Experts of a small language model.
Training: a variant of Muon for the experts, 3988 steps.
Below are experts of layer 6 (counted from 0) of a mixture-of-experts language model. Rows are named gate (a neuron's input weights, with its number), up (a neuron's input weights, with its number) and show model dimensions 224-279. Each number is 128 + 24 x the weight over its row's rms, rounded and kept within 0 to 255.
Before each expert's rows: "mostly gets" lists some tokens that are sent to it at least half of the time. This comes from a sample of Wikipedia text that the model never trained on.

# expert 32
mostly gets: "ment", "ation", "tion", "ated", "ating", "tic"
gate0 [129  84 133  75 142 142  98 114 165 168 102 144 164 166 100 136 116 160 106 133 117  97 139 109 119 133 145 110 135 126 125 164 150 127 138 106 131 117 130 152 154 156  97 140 125  91 156 106 127 192 135 154 119 160 158 149]
up0 [149 115 116 102 143 107 127 121 114 130 113 149 151 113 155  85  76 181 130 141  97 113 124 119 113 101 120 138 123 134 120 157 170 117 119 122 125 184 177 141 179 115 149 106 154 107 121 131 172 136 137 121 110 134  97 149]
gate1 [128 118 137 149 113 172 161 143 109 137 115 135 127 168 165 139 167 114 131 119 129  98 126  93 158 148 140  89 126 113 131 131 176 131 132 116 106 137  87 123 111 163 140 145 121 124  81 116 118 133 129 101 140 155 115 117]
up1 [113 157 138 183 165 127  90 113 112 152 114 150 169 155 148 149 132 150  85 158 145 127 145 175 131 103 160 155 114 164 115 138 102 127 141 132 164 149 168 138 135 110 147 101  89 129 145  82 101 108  82 118 136 135 169  77]
gate2 [ 91 149 146 132 150 162  82 119 111 123 152 114 104 132  96 148 148 120 150 129 151 134 132 123 115  88 132 150 115  84 149 153 137  71 151 113 134 112 141 149 136  98 128 142 159 133 112 114 128 150 141  89 139 121 143 178]
up2 [133 132  93 169  94 107 178 147 149 121 114 121 117 119 113 111  77 125 133  94  92 136 123 156 123 152 125  86 136 129 149  93 135 150 119 114 150 132 147 142 155 178 142 112 105 130 115 147 116  88 120 128  95 110 159 112]
gate3 [130 119 149 156 158 159 144 114 134 139 139 159 112 166 144 118 114  93 141 120  86 127 128 137 132 105 183  96 162 131 113 187  83 142 125 100 112 154 153 153 122 114 181 135 185 142 126 121 114 161  79 114 101  97 129 155]
up3 [161 145 134 138 117 152 135 123 113 133 130 151 163 107 161  93 118 125 138 112  82 123 106 162 167 120 215 116 120 117 105 152  97 162 144  89 155 191 127 101 109 145 136 128 152 153 108 157 129 133  64 125 114 110 136 133]
gate4 [152 120 116 125 130 117 131 149 125 159 144 146 149 170  83 110  98 136 151 142 151  97 118 116 129 147  94 161 190 114 131 136 149 137  66 123 177 134 152 122  57 106 161  84 137 114 112 137 150 108 129 123  59 136 111 112]
up4 [137 137 110 128 126 113 120 109  88 136 120 138 144 113 150 128 121 110  85 137 142 142 115 158 102 104 145 159 136 127 162 101 100 172 137 106 160 123  99 131 115 140 143 129 153 152 124  93 115  76  90 130 129 157 123 147]
gate5 [135 164 171 110 146 120 146 129  92 106 116 141 139 131 114 135 110 103  92 167 166 128 156  96 122 180 147 108 154 107  81 112 163 161 163 106 141 144  63 138 156 155 132 153 150 114 133 192 136 173  81 118 140 118 106  95]
up5 [105 131 161 144 139 109 116 118 116  91 143 160 135 186 165 131 146  88 121 117 131 126 133 115 145 128 154 163 116 128 108 152  82 141 162 172 123 115 129 132 158 139 112 136 123 125 115 124 171 162 126  84 127 102 123 116]
gate6 [142 139 108 205 140 153  81 169 104 108 119 139 103  89 136  81  95 126 159 153 111 178 151 161 134 117 109 121 131 135 116 106 124 105  99 119 144 108 137 137 140 154 124  92 134 110 133 119  96 155 103 165 152 139  98 137]
up6 [152 105 107  99 100 142  96 122 127 120 124  83 106 143 117 107 139  92 108  97 148 163 115 125 118 113 102  81 150 101 156 120 133 152 155 124 170 138  96 128 149 149 123 142 133 139  96 129 107 157 139 138 102  94 150 116]
gate7 [157 160 130 160 158 108 111 105 105 113 117 138 108 144 114 168 116 148 125 174  95 141 146 113 142 164 118 136  67 100 143 138 160 127 118 156 138  80 149 158 156 138 129 142 134 144 104 172 153 168 163 127 133 100 172 121]
up7 [129 138 154 166 131 134 102 122  93 105  99 164 126  93 125 160 164 139 157 121 140 153 129 135 133 174 100 122 137 134 126 109 137 146 123 176 146 113 126  94 156 148 128 145 129 103 111 132 126 172 107 136 176 127 122 149]
gate8 [163 156 152 150 134 107 126 132  96 117 113 175 150 108 159 148 133 138  97 186 163 143 148 174 131 120  91 136 139 131  94 117 122 123 174 143 121  90 149 139 105 115 126 134  89 125 131 106 127  94 111 132 106 104 172  98]
up8 [139 143 145 135  94 152 137 128 140 137 142 107 124 130 116  91 171  87 100  96 141  87 101 122 124  88 112 129  72 111 128 121 109  99 132 127 152 148 123 123 158  99 119 144 123 130 131 128 151 142 154 138 139 115 108 169]
gate9 [144 168 171 115 142 111 103 129  70  96  86 164 108 150 183  80 153 162 119 134  96 138 124  79 114 137 145 135 136 132 134 146 133  80 152 150 121 114 131 145 109 103 147  95 108 143 162 110 126 133 105 108 123 136 119 112]
up9 [139 121 172 133 123 104 145 139  88 139 129 116 121 120 129  86 189 118 175 105 115 143 135 125 113 101 135 150 137 108 131 127 150 115 122 156 107 120 128 110 119 170  98 114 106 119 140 112 147 144  93  95 154 133 153 155]
gate10 [117 116 147 169 137 134 118 147 110 117 113 127  93  71 121 148 112 167 161 131  99 126 143 143 118 121 168 148  94  96 124 108 123 153 131 150 102 147 132 123  64 132 112  75 132 100 115 125 116 105 128 129 140 137 100 128]
up10 [155 160 129 148 126 104  93 120 113 158 143 132  84 144 145 104 124 100 121 147  93 164 127 108  87 117 118 155  80 140 117 100 161 122 142 124 165 155 117 109 120 125 120 143 143 129 115 116 115 158  90 104 159  96 116 125]
gate11 [112 160 171 106 126 125 151 138 126  99 106 102 147 122  96  85 132 155 127 126 146 123 121 133 122 138 114 138 114 111 162 133 123 108 127 144 114 134 169 132 110 110 109 113 167 126 116  75  92 155 130 164 143 146 104 174]
up11 [151  91  72 172 145 108 107  96 151 120 154 132 128 137 123 137 116  93 144 170  95 150  92 160 142 134 185 116 114 100 103 147 150 117 116 127 103 173 118 143 130  99 159 126  98 153 101 136 128 150 187 128 154 164 155  98]
gate12 [105 153 159 126 113 134 142 133 142 120 118 119  99 116 154 136 117  99  91 110 160 129 114 149 169 130  83 145 162 104 171 131 108 140 148 118 169  96 103 148 138  98 160 123 109 116 109 134 149 133 152 160 109 114 173  68]
up12 [142 113 167 160 146 165  84 117 154 127 136 110 140 178 169 134  81 140 133  97 150 137 148  88 174 133 123 113 161 113 112 113 119  98 130 148 145 183  89  93 158 155 167 154 143 124  80 109  88 118 159  93 138 149 106 137]
gate13 [147 123 115 143 136  99 107  95 111 149 127 126  85 167 165 119 169 126 113 120  96 161 123 139 102 162 127  80 149 127 139 166 137 149 102 105 133 114 161 146 104 179 135 138 102 145 138 119 125 146 162 105  84 141 105 102]
up13 [105 118 165 115 150 126 129 135 132 195 130 120 110 156 147  82 165 103  89 112 153 133 126 164 195 198 166 133 133 123 118 165 127 142 122  88 130 133 125 128  83 161 131 163 124 111 143 134 116 165 134 101 130 142  75 108]
gate14 [147 125 101 124 129  98 124 119 128 106 148 147 143  98 146 135 113 113 108  98 142 145 126 136 140 143 154 127 147  93 142 134 139 125 136  91 126 131 118 143 151  96 120 141 161 161 146 139 126 121 144 122 131 115 102 136]
up14 [ 71 110 153 103 118 109 104 114  91 116 138 169 118 100 124 100  80 130 165 174 139 124 130 110 110 110 146  80 127 144 183 144  79 145 135  73 123 121 152 124 122 130 122 103 120 130 137  90 137 145 144 153 126 134 124 151]
gate15 [114 147 161 124 161  97 136 122 137 148 133 145 162 132 162 161 157 132 133 109 133 111 112 108 134 121  71 118 109 109 152 100 124 116 121  95 120 108 135 159 122 149 136 147 102 134 168  99 108 103 124  97 103 127 146 109]
up15 [146 181 137 107 179 136 164  85 178 154 126 165 108 118 108  92  95 141 120 133 147  87 135 100 136 123 126 117 121 115 150 165 136 141  73 117 105 121 118 118 151 146 132 122 133 144 123 139  97 132 122 130  86 148 173 123]
gate16 [131 136 152 115 160 140 121 182 147 127 137 106  88 139 154 133 128 130 132 122 113 121 106 112  85 151 147 114 137 142 132 125  74 152 121 123  83 110 150 136 122 110 134 153 116 129 149 136 163 131 138 165 113 141 131 158]
up16 [159 104 118 118  74 148 104 125 114 137 119 145 131 121 126 113 103  96 138 129  92  77 141 151 133 111  91 154 128 135 106 109 166 132 146 125 102 145  90 122  75 177 163 122 134 119  90 108  86 113 151 116 116 152 110 156]
gate17 [ 83 148 124 165  90 152 155 183 115 114 131 166 116 161 105 164 115 129 120 133 173 153 137 116 112 153 115 145 137 124 151 153 129 120 114 116 151 134 134 136 102 121 145 108 157 138 144 132 136 108  77 139 125 126 121 107]
up17 [ 92 120 151 134 130 123 104 122 130 143 105 134 133 145 145 113 123  75 123 142 146  89 146 157 176 149 162 164 113  95  90  94 127 159 129  83 143 174 113 130 152 100 114  90 119 137 132  61 106 132 130 104  86 155 144 148]
gate18 [147 127 124  79 137 140 192 153 142  75 129 137 112 119  97 125 126 149  95 120 145 151 129 117 163 193 100 177 155  96 156 153  78 126 148 130 126 100 134 168 160 121 117 109 119 133 174 114 140 106 124 136 117 106 138 101]
up18 [ 68 123 101 127  96 143  95 120 104 189 144 138 139 177 150 173 128  96 148 138 107 132 143 127 110  98 118 126  90 120  90 139 151 121 146  84 156 114 170  70  80 136  94 105 165 120 146 126 146 113 147 136 151 136 140 145]
gate19 [148 134 135 140 141 144 149 134 134 147 162 115  99 144 123 112 132 123  98  99 136 123 154 167 139  85 151 142 144 173 119 134 132 147 130 172 157  85 134 124 157 120 120 103 133 117  99 108 136 136 130 113 115 122 107 163]
up19 [ 92 133 111 128 122 127 116 148 129  98 128  88 155 124 146 154 145 149 120 135  76 123 170 108 116 144 152 105  99 124 144 110 113  84  97  82 138 162 103 133  95 144  94 142 107 162 122 128 131  77 137 105 120 115 156 111]
gate20 [ 75  88 135 115 127 157 153 186 102 127 123 122 133 149 126 125 115 139 126 103 142 144 123 133 130  86 106 120 138 103 128 116 137 101 112 142 141 193 114 136 135 138 157 130 151 121 141  66 125 137 157 120 127 109 139  96]
up20 [108  84 115 133 140 132 113  82 136 135 159 116 142 105 139 149 122 142 122 120 131  87 129 140 118 154  95 117 141 136  97 127 134 103 110 116 116 117 138 162 127 115 154 132 112 156 134 112 113 137 154 136 126 104 128 136]
gate21 [ 89 133 124 126 171 183 151 166 137 152 144 140 136 101 142 127 126 124 169  81 138 137 102 116 114 115 121 145  99 121  95 117  75  89 116 110 154 121 112 176  87 160  87 148 132  99 151 151 102 174 123 159 113 131 109 139]
up21 [ 82 145 114 119 151 154 110 150 139 127 150 110 146 163 106 140 123 120 109 143 154 140 136 122  94 121  98 130 135 133 159 132 175 109 112 137  98 134 137  96 102 143 106 120 125 145 146 151 108 123 165 130 129 135  73 137]
gate22 [105 109 134  92 149 132 135 152 113  72 165 144 123 170 137  78 125 107 173 139 119 125  69  99 151 136 139 141 133 134 133 121  76 129 155 131 124 134 114 143 128 162 133 149 100 129 127 132 118 158  91 126 170 101 120 146]
up22 [122 138 162  98 121 143 157 150 166  98 120 164 110 158  97 118 115 132 151 159 133 132 108 136 122 136 142 112 107 136 134 134 146 114 131 107 130 129 140 132 173 111 125 107 139 158 122 121 125 106 116 168 154 115 132 132]
gate23 [149 114 129 153 149 139 123 148 103 131 136 159 145 153 159 112 167 170 149 117  88 114  87 162 129 159 112 107 127  96  66 122 156 106 119 150 181 138 117 129 119 135 102  99 128 114 153  95 106 161  99 117 109 115 120 125]
up23 [130 120 124 151 116 175 118 151 107 166 164 155  97  99 128 160  86 158 142 140 134 146 122 123 123 127 109 133 154 159 115 133 117 161 140 106  85 121 142 133 141 172 119  86  99 108 145 145 113 113 114 121 124 102 132 146]
gate24 [153 165 171 103 127 118 137 153  86  90 159 141 140 117 142  78 171 129 110 144 150 125 130 130 126 112 126 141  95 120 176 160 140 134 118 143 151 169  91  79 111 149 121 126 147 152 146 137 166 108 142 111 134 115 169  81]
up24 [118 144 114 138  91 110 150 170 136 127 143 157 126 118 124  99 111 143 128 121 123 127 140 143 115 139  95  95  62 131 185 139 122 129 125 134 151 124 102 133 111 120 133 109 119 119 119 140 138 143 138  92 116 121 117  97]
gate25 [102  91 125 130 156 137 126 118 109 156 133 168 154 134  99 112  92 129 133 150 129 118 127 127 121 104  86 113 113 163 139 157  92 148 112 139  97 126 117 134 146 110 134 149 159 128 151 133 106 131 108  49 131 132 119 151]
up25 [131 125 111 130 139  94 128 130 158 168 158 136  86 117 119 148 153  92 124 149 179 142 103 149 123 134 160 123 120 133 113 125  94 110 131 126 118 114 172 129 168 140 132 151 172 142 101 119 106 125 129 129 128 156 126 115]
gate26 [134 126 121 115 134 134 153 103 124 128 145 152 138  98 188 145 118 159  98 110 108 133 137 137 165 138 120 126 113 129 101 118 137 126 106 139 122 117 142 127 106 144 132 114 146 163 124 111 140 137 138  83 124 152 131 144]
up26 [108 130 121 145  96 149 189 118 132 113 146 145 118 170 112 139 114 144  78 166 114  89 131 123 138 118 124 122 131 136 166 135 119  91 107 113 117 140 116 104 152 162 169 133 115 155  93 113 111 102 103 117 143 125 157  90]
gate27 [100  81 131 131 114 109 132 151 154 122 144 129 130 126 106 158 133 120 132 148  65 142  99  84 117 160 115 109 152 122 110 121 103 164 164  75 130 114 121 121 127 135 109 131 136 122 139 129 106 162 142  99 123 148 120 129]
up27 [155 163 136 166 138 165 129  84 114 126 137 128  95 141 119 192 132 191 140 128 172 111 103 157 118 135 107 108 106 114 106  85 137 119 126 143 123  99 124 147 107 124 119 134 130 150 121 137 116 123 139 111 124  98 103 134]
gate28 [137 133 116 138 130  99 113 136 174 174 147 153 173 147 138 145  94  87 133 163 131  72 128  94 125 155 162 117 182 127 118 154 164 137 107 156 106  88  94 125 142 110 123 154 109 128 107 114 166 153 134 139 194 129 148 128]
up28 [103 106 123  96 145 144 138 109 111 140 146 119 122 114 119 136 100  83 141 176 135 145 133  99 136 123 132 132 110 103 128 103 117 112 178 100  85 124 153  97 120 112 125  88 148  85  99 132 157 153  90 136  96 167 122 148]
gate29 [124 119 136 109 138 116 110 149 127 180 131 176  71 125 102  91 125 100 142 166 143 116 113 133 110  97 152 176 138 126 126 109 151 114 138 150 115 111 101 178 146 118 133 131 125  93 144 107 115 123 116 100  98 173 142  84]
up29 [136 155 145 137 161 116 119 139 136 138 119 129 143 106 122 106 110  94 110 159 129 131 116  71 152 114 159 147 110 135 104 115 133 113 127 126 124 130  98 180 154  94 108 154 146  96 102 123  95 140 132  81 113 145 162 114]
gate30 [147  90 118  81 124 111 139 120 138 143 108 122 105 131 144 134 142 146 120  88  95 150 111 140 127 150  97 121 145 121 115 148 137 191 124  86 112 121 116  62 145 122 149 108 127 108 137 160 114 154  84 137 109 116 116  95]
up30 [183 179 116 135 114 120 122 151 132 130 186 108 142 108 131 102 159 115 113 185 156 121 115 103 148 137 161 116 101 160 137 132 122  81 121 161 161 113 107 121 130 141 132 127 107 156 123 133 138 102 147 153 137 168 133 101]
gate31 [ 82 123 144 165 116 103 110 134 128 101 198 101 129 136 103 135 196 151 154 120 143 138 140 110 144 114 127 132 138 134 150 173 125 137 140 159 132 115 134 128 149 143 142 179  70 117 140 147 138  89 108 114 109 154 178 132]
up31 [119 154 145 159 111 156 145 125 106 121 130 111 134 135 149 150 115 125 134 135 106 152 123 154 131 141 134 137 118  90 120 113  92 126 144 176  70 134 177 133 120 107  95 192 138  96 144 143 134 115 117 109 132 133 135 142]
gate32 [159 128 153 110 134 136 136 141 145 171 101 128  99 126 139 163 128 149  97 144 114  98 113 147 123 149 183 140 152 162 134 134 106 142 118 164 141 132 105 129  88 108 126 155 103 117 134 109 114 130 152 135 122 121 100 160]
up32 [132 134 145 108 152 115 108 114 116 145 121 179 142 133 119 145 120 118  99 144 132 134  83 151 124 139 102 145 140 129  96 134 133 107 137 154 136 133 169 139 118 123 120 121 108 132 116 156 165  99 156 139 121  91 139  36]
gate33 [115 170 148 145 126 109 129 167 116  76 156 115 115 120 135 121 152 186 101 112 130 132 119 136 119 158 108  83 107 123 132 149 142 133 110 101 132 131 135 105 119 137 111 183 112 180 166  95 102 123 122 139 110 123 140 140]
up33 [138 125 117 146 149  94 113 159  79  71 100 139  95 166 148 124 113 116 133 151 121 111 110 149  89 183 120 125 125 160 157 102 100 119 137 146 141 131 161 130 125 112 115 164 143 139 109 148  96 151 130 109 124 125 160 154]
gate34 [116  92 168 140 110 159 107 131 107 158 167 126 111 136 145 129 121 129 130 133 123  86 144  92 109 127 126 133  86  96  74 153 133 103 132 132  97 119 130 139 173 105 113 149 142 124 120 122 105 147 171 108  97 141 176 127]
up34 [124 143 143 128 135 153 191 177 111 151 155 110 103 157 136  90  95 113 165  66 106 161 120 119 109 137 135 121 124 137  87 113 149 135 133  98 140 159  82  78 124 108 107 107 133 118 138 147 108 121 138 120 135 143 156 164]
gate35 [151 160 153 129 140 131 143 132 135 110 132 174 130 121 107 111  95 144 173 111 113 147 184  83 109  94 127  81 141  87 162  75  98 127 117  78 167 126 119 116 118  62 145 128 123 142 134 140 133 173 165 115 127 162 107 106]
up35 [117 104 153 151 193  98 134 164 147 140 153 107 160 146 103 144  98 132 154 132 125 115 123 151 146  90 121 113 169 163 117 107 126 166 134 140 159 191 158 111 167 143 160  80 123 183  72 126 118 127 118 142 125  98  90 159]
gate36 [166 124 150 117 164 173 174 143 176 124 169  95 126  87 122 122 131 151 141 139 130 105 139 136 121 150 107 113 141  86 106 134 101 145  97 129 183 103 167 117 133 165 137 116 134 146  98  96 124  83 180 125 100 150 135 139]
up36 [ 79 139 134 148 159 147 165 118 171 150 126 138 128 137 135  94 130 148 174 123 125 137 117 136 169  75 115 154 209  74 118 119 107 154 123 105 172 138 152 150 163  90 148 122 111 155  81 129 120 143 150 124 130 115 131 122]
gate37 [130 128 183 151 136 104  86 121  94 110 154 120 126 144 144  70 155 113  74 122 105 113 143 143 107 142 161 122  99 112 142 122 147 137 177 151 108 163 126  89 188 135 188 159 180 110 115  93 105 175 111 108 171 131 125 159]
up37 [101 158  77 124 100 117 135 122 135 151  82 109 128 149 132 130  95 151 161 138 111 124 106 139 130  67 146 142 169 165 137 123 101 147 132 146 163 142 153 158 115 147 103 114  85 133  84 158 139  83 166 137 104 143 105  87]
gate38 [113 139 168 130 123 160 108 137 150 165 126 126 125 149 134 144  95  97  90 100 134 150 144  97 150 113 127  99 105  85 127 139 104 115 141 142 174 161 160 104 170 123 111 121 107 136 116  98 152 157 127 107 116 145 115 128]
up38 [114 105  76 108 132  96  87 140 125  69 145  88 133  94 108 138 123 133 178 148 104 142 129 131 107 114 127 153 142 142 137  73 155 113 136 145 111 174 132 143 115 127 101 138 107 138 128 154 138 148 141 122 152 126 107 135]
gate39 [136 134 105 132  97 136 100 100 118 134 121 104 118  76 114 120 128  83 101 123 136 112 120  94 114 174 113 143  78  77 119 140 138  91 111 111 161 129 127 114 148  90 130 126 119 130 120 126 133 137 133 113 145 145 139 126]
up39 [ 98 138  99 120 153 165 150 125 130 143 108 103 123 105 156 138 112 131 149 110 135 102 147 161  97 132 131 142 143 137 163 106 112  93 114 127 107 116 135 121 174 181 108 129 107 102  86 141 125  76 136 185  86 166 151 132]
gate40 [134 122 121 130  71 120  84 152 147  96  94  95 137 155 142 189 151 132  99 116 132 147 133 109  99 139 164 127 140 104 127 115 138 156 121  99 116 140 190 119  96 109 136 136 110 155 115 130 152 156 132 159 135  92 103 109]
up40 [132 105 116 123 114 125 137 139 146 136 102 148 107 160 142  98 122 146 123 135  89 143 141 173 159  85 113 133 107 149 139  56 150 108 155 117 153 122  95 131 136 122 155 117 120 132 125 156 125 160  98  87 183 136 141 144]
gate41 [ 96 161 130 132 133  96 107 139 149  72 115 101 129 137 168 118 144 113 134 111 120 133 112 123 112 121 141 155 109 123 101 139 119 141 168  94 130 162 125  66 141 134 146 112 129 143  71 101 104 111 141 146 152 143 152 134]
up41 [142  76 128 158 165  86 109 162 158 152  89  89 145 150 169 136  88 122 142 138 138 116  93  77 120 118  99 117 169 128 120 130  71 130 103 152 105 118 147 142  75 149 140 109 141 138 148 136 153 162 140 131 162 174 148 132]
gate42 [150 145 160 126 114 165  88 133 165 146 137 127 123 151 151 134 131 141 156 123 108 128 117 168 139 118 136 136 124 127 137 107 113  66 152 138  98  92 129 145 108 120 109 136 150 125 129 133 163 138 112 108 126 160  70  77]
up42 [115 162 128 185 137 107  96 111 119 165 125  84 139 141 115 143 151 108 131 111 168 132 136 164 111 111 171  95 174 163 139  98 111 177 139 140 121 148 119 100 126 162 144 151 118 130 115  97 117  85 122 128 118 122 121 136]
gate43 [118 126 153  95 113 133  94 114 133 140 115 121 112 118 143 133 153 137 131 140 128  74 128 183  96 118 126  93 100 142 121 110 165 160 152 110 158 105 136 194  98 122 152  84 137 137 120 132 127 141 134 128  83 153 134  91]
up43 [ 96 148 121 154 143 120 155 171 127 149 119  72 108 109  99  78 138 147  86 115 110 131 123 129 142 148  80 154 149 167 123 127 143 140 110 110 123 126 108 145 126 145 154 123 134 127 103 151 108 138 146  82 143 138 116 157]
gate44 [105  75 156 184  84 169 135 131 146 155 118 146 129 112 136 110 164 104 124 179 123  92 126 141  89 112 163  75  76 118 107 186 114 118  95 151  99 136 146 136 162 123 153 135 132 155 129 152 104 113 163 119 149 109 161  83]
up44 [158 174 123 103 140 115 115 154  95 126 132  89 120 111 140 125 125 160 121 111  87 145  88 111 146 125 116 141 170 124 173  81 171 126 130 125 124 120 113 153 152 136  77 110 154 100 114 128  96 113 131 117 123 124  98 123]
gate45 [113 119 156 143 134 125 114 174 146 168 108 109 105 104 136 145 133 156 103 108 135 120 143 129 129 136 131 132 134 132 108 126 130 144 126 158 121 149 140 138 158 137 142  97 134 168 132 119 122 114  93 133 140 155 122 115]
up45 [102 141 103 112 114 103 129 143 144 102 100 105 123  89 130 194 183 137 144  93 139 147 130 162  85 127 130 147 138 130 120 152 113 143 159 160 139 113 111 126  98 141 104 165 120 106 143 134 156 116  73 121 119 117 107 110]
gate46 [117 138 114 142  92  92 124 171 141  91 161 117  96 126 152 137 123 144 141 130 146 134 115 127 147 153 154 104 156  90 124 117  95 147 131 160 138 151 119 136 144 137 127  94 140 135 126 114 157 116 128 157 141 132 126  85]
up46 [134 117  75 152 133 141 134  95 124 149 109 117 148 121 139 116  99 118 128  98 107 149 159 128 175  94 133 100 142 166 110 129 158 109 153 101 154 124 155 163 127 138 138  93 143 152 122 116 131  97 131 105 124 124 158 160]
gate47 [115 138 127 122 110 134 136 100 115 114 149 127 143 122 113  78 103 101 140  82 158 145 149  82 123 123 127 182  96 133 138  97 140 164 116  83 132 122 126 147 101 114 110 125 180  85 126  87 153 100 113 123 117 155 141  72]
up47 [ 97 159 124 134 123 141 124 101 119 125 166 159 120 149 115 149 128 180 166 114 125 139 156 104 125 155 139 136 140 129 129 121 141 153 149 156 128  94 137 139 102 111 107 172 153 114 145 102 132 101 149  97 112 141 158 117]